From a checkpoint of a small mixture-of-experts model trained on Wikipedia: 9.18M parameters, a variant of SOAP for the experts.
Below are experts of layer 9 (counted from 0) of a mixture-of-experts language model. Rows are named router (the router's row for the expert), gate (a neuron's input weights, with its number), up (a neuron's input weights, with its number), down (a neuron's output weights, with its number) and show model dimensions 0-127. Each number is 500 + 40 x the weight over its row's rms, rounded and kept within 0 to 999. Numbers have three digits each.
After each expert's rows: "raises" lists some tokens whose logits its average output raises strongly, later layers aside; "comes after" lists some tokens at least twice as common just before its tokens as in all text. This comes from a sample of Wikipedia text that the model never trained on. Tokens count by the router's weight.

# expert 37
router:463507493413520510544550517508490554610485550445519562489528460446497492519509419558473534459541476478458482508472501471512511467526473515608481487540486497471461478619356491476520443515461554526460534485486562477502502445501501439467533482569546553505466510522512487523513498508456474494470539509508551509505473561511513569535502516413523512490518495487510591484512528470517459436464
gate0:582515540414527494508572507469611526520506521484469486458492446519486452435448519550514539516520585459513565481528498485487536549537517462449548539504539499519481456550473479495540566512467501450485581525495487556509509493467477488557558521530583480503558545475444557538504560542545402472551554482497509514525491476528558575493479491541466502466509497526578502481601488515466470510500
up0:546477496485529478468510532503498514495510471552406472507457522527529433454489489433574593526468545490524425473494542543545506514488557467551536459512537450492444472497593505420530471540626518485528555570521471504526479500540493478497511579513515479470485525498477480478498515440504531472420571507492520466546469491505486454516542510567530478438512467544457573543590514552470475545501
down0:448533487580512499432484508486531546541428470529594454477548523570529499471477481533476535546459532475524532468510493521490574488502461455453477516414532506514461531556508506461389482488510475496515572567506513489464443473491415559589496520486439533534434509529534488460506438522541434496459549550525532509510485531453533531567491455455493521465449443488476517515506527457479447567462
raises: "1", "2", " |", "”", "Am", "5"
comes after: " |", "|", ";", ":", " in", " September"

# expert 42
router:487497451432560431477509489450501526521457498458494519504389495399495558507582415597523525553516525467509550530519545501447498508507494548589514489581544472474524471494498470511517454522465527574443500474552535467525522527418541486467564454524489527540537502495543487518518511480521548544454427464520505500529528548548569582528494450435514518524438518503528496500516547501508536480493
gate0:444450563430509533540530514516450491490492503510552451523428440427431581468510421470531451504473487493488499643486513439493562572509425481564562527500492501457556500501536486475432520455544550471439493490529528471522439486484490499513500493554481470528505499533532499501446534547509542476501494500534556463531550498582496513529545457467461483478473518483475408496497541516509583479525
up0:442454570518471518458454486494481537486541490527494428514458485504489443563435529520480543476509553528425512490511552539425477435554524505483480511499474428516519488474495495486551520529495536479565412522558494510563502479581494477435442470485475514577426464465519525521519448445472520512455501488484528501514489460480459489419514537531511476564585543517494544533558397544594524469500
down0:464492482503513479503462496521500582511488535572521497453562451444443488519495533425493515504458517463508478456525482515495468544455477507544527496520473509540495473547444480543552453536488517479505510429458508544570488462490478510509502492399543529481442500421598516432438496546468479548512519452430427488473515485537546460547544477495508587499577534465411433447427472525476457461464
raises: " is", " has", " consists", " was"
comes after: ".", ",", " that", " where", " which", " The"

# expert 1
router:459523500447512442532485601411437525563519571452481482498500455442513490469498485543430465526458455526502526540500502461496536470555596527579532449508534474525507453546487507500480516509509485484475535473453502564450501544467523467503497516546485568575544453538538520462494519490500518531447477500575476564484484516527526566524468455476592561490484530492444542463496558478504397432497
gate0:490510502571490473486565495544418578517486488487492570529550495465477513502470447485482493513512539510511499427427474521542458518480555508518548442464407508525519482531515468510475537446509598482459448478523471489479553539454492495520441476551551539593520425541508418522454453498462492437454503479487390522441462519569474468488513515558488465497466474483482483471497535475413458506558
up0:467478550498576473550517533552527562489435534550489483480454478496424463559486519489452481552474511526566499562473493488505389497469456459573509514466464513479466465563542525467534537538494573558507430506495479486477512464548422480471447461480515488495507522441512450516441487566457495418473549532478516553488498509537521534478509482532504439511533523387554491490556451550480489472584
down0:488495497488483431571565473534489488474517476559535464512434535533461442557530509600485554535507546514451490470490511521487530538429539483421482490475502464480429467521521503584465454450528462530644441460494502512557452508533446505490523573470486471459469486447507437475500514561566471520506504495503501545420448476505504516506494505555487514479526467530511503500422442517541577464459
raises: ").", ")", ")===", "}", "),"
comes after: "-", ":", "°", "5", ";", "3"

# expert 8
router:544461478441525455564536534448541535510519501444453522458458537481484502529535466492493544534512485455462497469456544508483531474552491467569513508490557503518471454637439486481518472486388512482430520529497527524492507462448405504503518473583435521489574483588495500481561541475537510449494508486508489537497483550539497534538519437477464543534464493532460550512510536471524474376501
gate0:518462508446541534515434434462494524497504424499487514470418534473536500542494550467478478476463489542451511532462466570484532546484613452516527485507489522569538464536397530483500579549563495549449509499480513485459468443555478563383391461492469492544542535488483497543516451517496455492529492528442480476503515561504549488520532497500535534525559484467443514529526555526470463537498
up0:530524512520492529546471561474501488523482495509546471477452497464503530528556488512569588482505451534467505514496513524501543531516522462558507455551492493520525520400445470511449534491485399516539527586488528465495515539456606473544463520536495477531499566504483514558483483449523551442458478566452452538505461546567490487472448559472539557461473544414510494528478502513545508573618
down0:558535532562510453587509507454468504472482510519417486487469484513523523452528476479589473554499533467397571449529531523521547474481546497466493520511525465561466478559551479536512494427477494571506522501515441444565533489534514516530439496550539568518505510591512474506538481510500496494524433489448493461497506519429490542436491500456477481487488566537419463446482607489494459511427
raises: "M", "D", "J", "Wh", "John", "L"
comes after: "\n", " non", " =", " mid", " co", "year"

# expert 10
router:492466463457533469534539623499434538536511546500522499528492479444544502499566414506387516517459499519481495469433530515485441489514610496506537407519470482519476491540521502528527522511507539525486508550531510466462506471530482467462535496616442535454530442500565483469524488461511517488411440433513523528489503486514547528477452484478526516512483564465500576457560526497489468427504
gate0:495435499445497550513474502507484550407465524572428512525474468454441543494515418514493474507559465464486545478492501500477532551506500484558588465469521464524477521527480530506582410487542542567540501416485494525535554444499496541465495548513512507479490526510457498566536533523492517526461401455531468565495497532443433430464562453468532446489501470463479568514529451498485477475423
up0:506477521508445522522406479453497452501536459476414580460569428517474445542495509539606523537489555530543514474589562558469485503474547486413518491544500561482499491541524579495495516488523559477485498565524501534565543511460482527451524571506530452472479460494516557531490463459500529486467534459540420502537495495496484420470589486494526553489514468469510501441490462476485438478485
down0:533505489505449546519484526496452501479509508491570508471444557497500480528577505499470501500513513489467541449527508472442432540543461485492576460461494489396481460608525473507506542433523512516461487561540481482463468519531513457505570483454501498499441431429433471550491456568540567610415503455513487473504513491508458517453463527564580459471477440522547532444469512535507520513527
raises: "5", "7", "9", "2", "6", "3"
comes after: " ", "1", ".", "3", " |", "4"

# expert 44
router:475486472460552510460451502499521512490518467502488500487449457467508593537548439548510521465484549500441584517502508476427495419500506509511551436476489469508492433535538459524520495562448517509522518452498507494500571486470471456485543469544513544520545510510572521478476520527560547459423424483516559487589503539511581476576557513477534582553512583460459564502557507519545513437529
gate0:455522534520488560422461499488469484527492518463538473507468460532481497469602476549537461461458568517521532533573512545384509526472492444476490525452527585469460468598549534502444539459461508414486471485536546505515499476456532474476462526558548529500473506393539477479467505476538509454502535482483549487469527487446522549539605520547488482501480508523438516466507495489580513494440
up0:470495414532494424532488445461442503520518542483422513515469502468510479481525553517554490494482536551464526504514465549489494448502542615484555525484494496539383523487485450465518458492448460396554558503516501554493473455440503399586492525457457495502464455522562588538535481501489536498491530463475545520554470461491535483506538488486501510517529525449473438435475515502524524430527
down0:541506506462501480494622515575496518524498477517487553454571470457515469512524486445529490448444476432457474500487420537540546438483487521506500513524486522536498480478538492544464447541456581501502539595491449481533509490456492447496527495379487510550456527466485416494484491516452469431526445534528578516502498520520579535529524508551491535507546488486517477470520565591545560550512
raises: " was", "\n", " directed"
comes after: " was", " is", ",", " were", " are", " in"

# expert 33
router:476462543428533499469440535427537541515523462476507529475483492457499541514524389468438528510456569446491514495524545409535490507502527515647502466512513524467485476569502526548509555567482461511492502482523573507456522498476535513510528442599536494477537477525477578554507479509564570466426479518487494452487454485546528510522547527519516524504467515490530596481520551498466476447505
gate0:453569495477446513435555490461517532455517481493528589501461449464449551511554467552485476497483503534476480450512501413542503506435426516547509465509609455468534544545569432442466554532529478498516550474497486479538541535511459482544465468521463473521562453497543486402525472550553528476474450526502538457498572513500495501514488550473489420461479468490484567520502533447442497476430
up0:469541513442492538561423482566509480514509541609518444541529548478525512460432486511587546545520524530493467538454479480431541551459575506515508519485491499528545503483441548577511453524545494527497533480552529582505488536585551512459443446537542500484451523504468519508478463446482509570476528539444435503501438488486516493483490433568522525508516571515467520549531512446491431492451
down0:458451514503491493542480432483501555575506539574542488506462543534554505510483499557516536483570469524453533492533539499507550508520507539574468514497527507477550413464449523575525550446529478508480440527483501487478521518508506562456535569584582490553481499505449494556523470466533584473442472507514487416508441473487483525533458404509519519464578493552506382504486491458498533522518
raises: "0", "6", "4", "7", "8", "5"
comes after: "1", "9", " ", "2", "0", "–"

# expert 7
router:516480516439485473443509593452525564524464543439438487488534423433494520522574497525494494508561552490489513532413532548476539515485548510525470460561537566572508462518510481524493515478467437518434498514528553548491572445535498468489547477581531510483514460565521457540555476498525561482479505415514521453526452472486514465480488487537505508561526471470500580440545496465492521396524
gate0:515470527470552538558476469494544521525527545527540478520610517499529466475509463549458519551517462485563488565519520543512532430411485512536534513487470546581521536455501458503495484482526505496476524437539481474429532479517481450497459566509559499522506457553508511558544588460565510533523464549524543447485512590536492391473447552512518516535445576473454442475491453488528467458479
up0:551528542415447414425393469548490487513556499482490514500557578534503483460453495517487463533511459553444524540558503499543519543420485548517496491564487519566463543525479541450507459466582523583520432497483498571420474513554504475496567527467509528533458576473499488507506501509548508442459540526490517522506516512505496516581553546522436509507510461530525491512555520538432484509520
down0:559448478500542531486447474508494509495548472517514446499494514543480478481486512481506468495437462520520523515487543424545524541529571511469499453503493523594414530557569600552506551507470516471505510475557464470535557470474492424549587442546462536541471454444468476476476554545474439473504510437484513404503533493465497484480514465545494403515467451490457483472463470595538480499452
raises: "ican", "ector", "aries"
comes after: " the", ",", " of", "-", " and", " in"

# expert 28
router:559410513461511498489516576426450546488532539472498446440545455515573541585528502528475508496578578494524529519436520533482602474489481520545464454543573572526462474526468495484544474537504507518462577520548535497464581481505487461510526465611531514504507480498531489505498492469564565461489455443496513499521456475560536528581526479489515512504492460484509567460504534463496490454530
gate0:613486474495535548546507514486553519480543532513564509528527434504564461503502494528474464436488534433498464481569487549517455517508451463496511497562523493518504532526487592480575516482484461506529481470465544443476420437503539507589493538557579474491479464441495486483475495472500496507594446519519507528539595511517604525461530499544459557527445458453456539531495469489558540498494
up0:515553558527536521503468545474558507506490441480530536438502555545414568436476499489506430509475456545506470507514576504507450521477537477497538507524456465543485553522531527462516490519509512482545533447532517475494557448513539578546542546559516506566535463399492442443506505462428484502516533432489456501540456490563525534451460484415570409505492513536496453478491510473519557540573
down0:438482552521479562422509512528569438494454450448461484528482503489563576527474513558482456506552549570449484484520461512518516499494531459547557493497455459455551524438501489476421477523472506429583545490511497469509533535432504442492500498467464509604444541493425525531487456537433494494504519499533472456547545513506548531568559553503449563517504491540448480477496512535471426529549
raises: "rie", "ters", "ps", "ten"
comes after: " \"", " (", "-", ".", ":", "/"

# expert 21
router:526504531319516438559513570477520579562560511482478507476483459514495504486512458463459505474514546533515473521504548520467485446511521555585547479535516551485531494548502511551587503484476522495488523521525516488563494495459528468446506439593479499532482464493505581505538480509453508550419503523543528504524392495527518515443502508448544538462515526535505548451502457504501453460526
gate0:439477534464476487538444481447487596525520450496417501495499460443507447513492472469527555529564518488506488505501476513530430465492497474481501481535521472457505465529547538616484521470441574489537531516463512499443434452485528472507454553495468506532547474488509441601458493502536475449388488431463496464559476438535469518479503567519518495514510504556431588469500562456472491478534
up0:481486473489508470549481460515526409402517459493493520540560524471491508519481481492513501563484493462480486508478574527514485447487544592411492572472487438525461483569489473561492586521506495519537457465510434539408500514483440477551515570491414445526486457489538444494492540540525391560476505490515496505566475455490469472482528570436500527513490502437490481461537526516549552511529
down0:547557525527475593534454524555454542539500441492518438525520507494575585553558611498475479516504470474495526485443490486598485452465536503475450480556501445430461541526483476460430556490507463548532562539470453471432512472458494494536480469514487470529548524528502536574476485469544542490535537532504527534467461533506529504493451540434509444512461431526484476501466578553493487553522
raises: "\"", "\")", "5", ")\"", "0", "6"
comes after: " ", " |", "0", "–", "9", "1"

# expert 22
router:514513415458548446469439563520544524512521546436552512483457459410484569521510416502494571527518516483436501483450509528424501503486529495569548470569573518543523507492493501525509531587486543522515525485550546487504502478472503422500520487530498519521552434506492492482501519427575527471456390506475546540505468528537520528514521487478589510552449535482441496449546514466555456470488
gate0:493482466500462427405452566561462562516512541466578482486547458517477489482498530480498443559457538490479525523415541497487482551470549517440402475526603552525472492480538537540450461541515518523506461503531454455426579565474506437489493420518515525500496491535449444474507564434467451451541459540542522481494479523504478573501444495531564518513483506539500497476525477483550507496477
up0:556519466571581443451497583500549517478511560466526536561481551493544537483538521419502512472455514538419506420496493447494525556485515542506484521535565492533474465524514518515468571429553507524543450568508488484479495449494440488464554501473481510493473482484472507463477543484473514446467384543519534483511468484497485533545504479456524481550465507447460493505605478459604438509533
down0:478510502482499517534561501513529485518519483512537443443475523470484519479501505559416455525560535498515536469543498516427503438551407496542555509563470408526554485536505535412519508493500434512505458474461546502456537511481607557518496520458422499475545474459543496509501453525458525513484539412457511541586518531481452519580551484433476492425483495481456483537428528518468549528489
raises: " was", " is", " would"
comes after: " the", " a", " The", "The", " his", " an"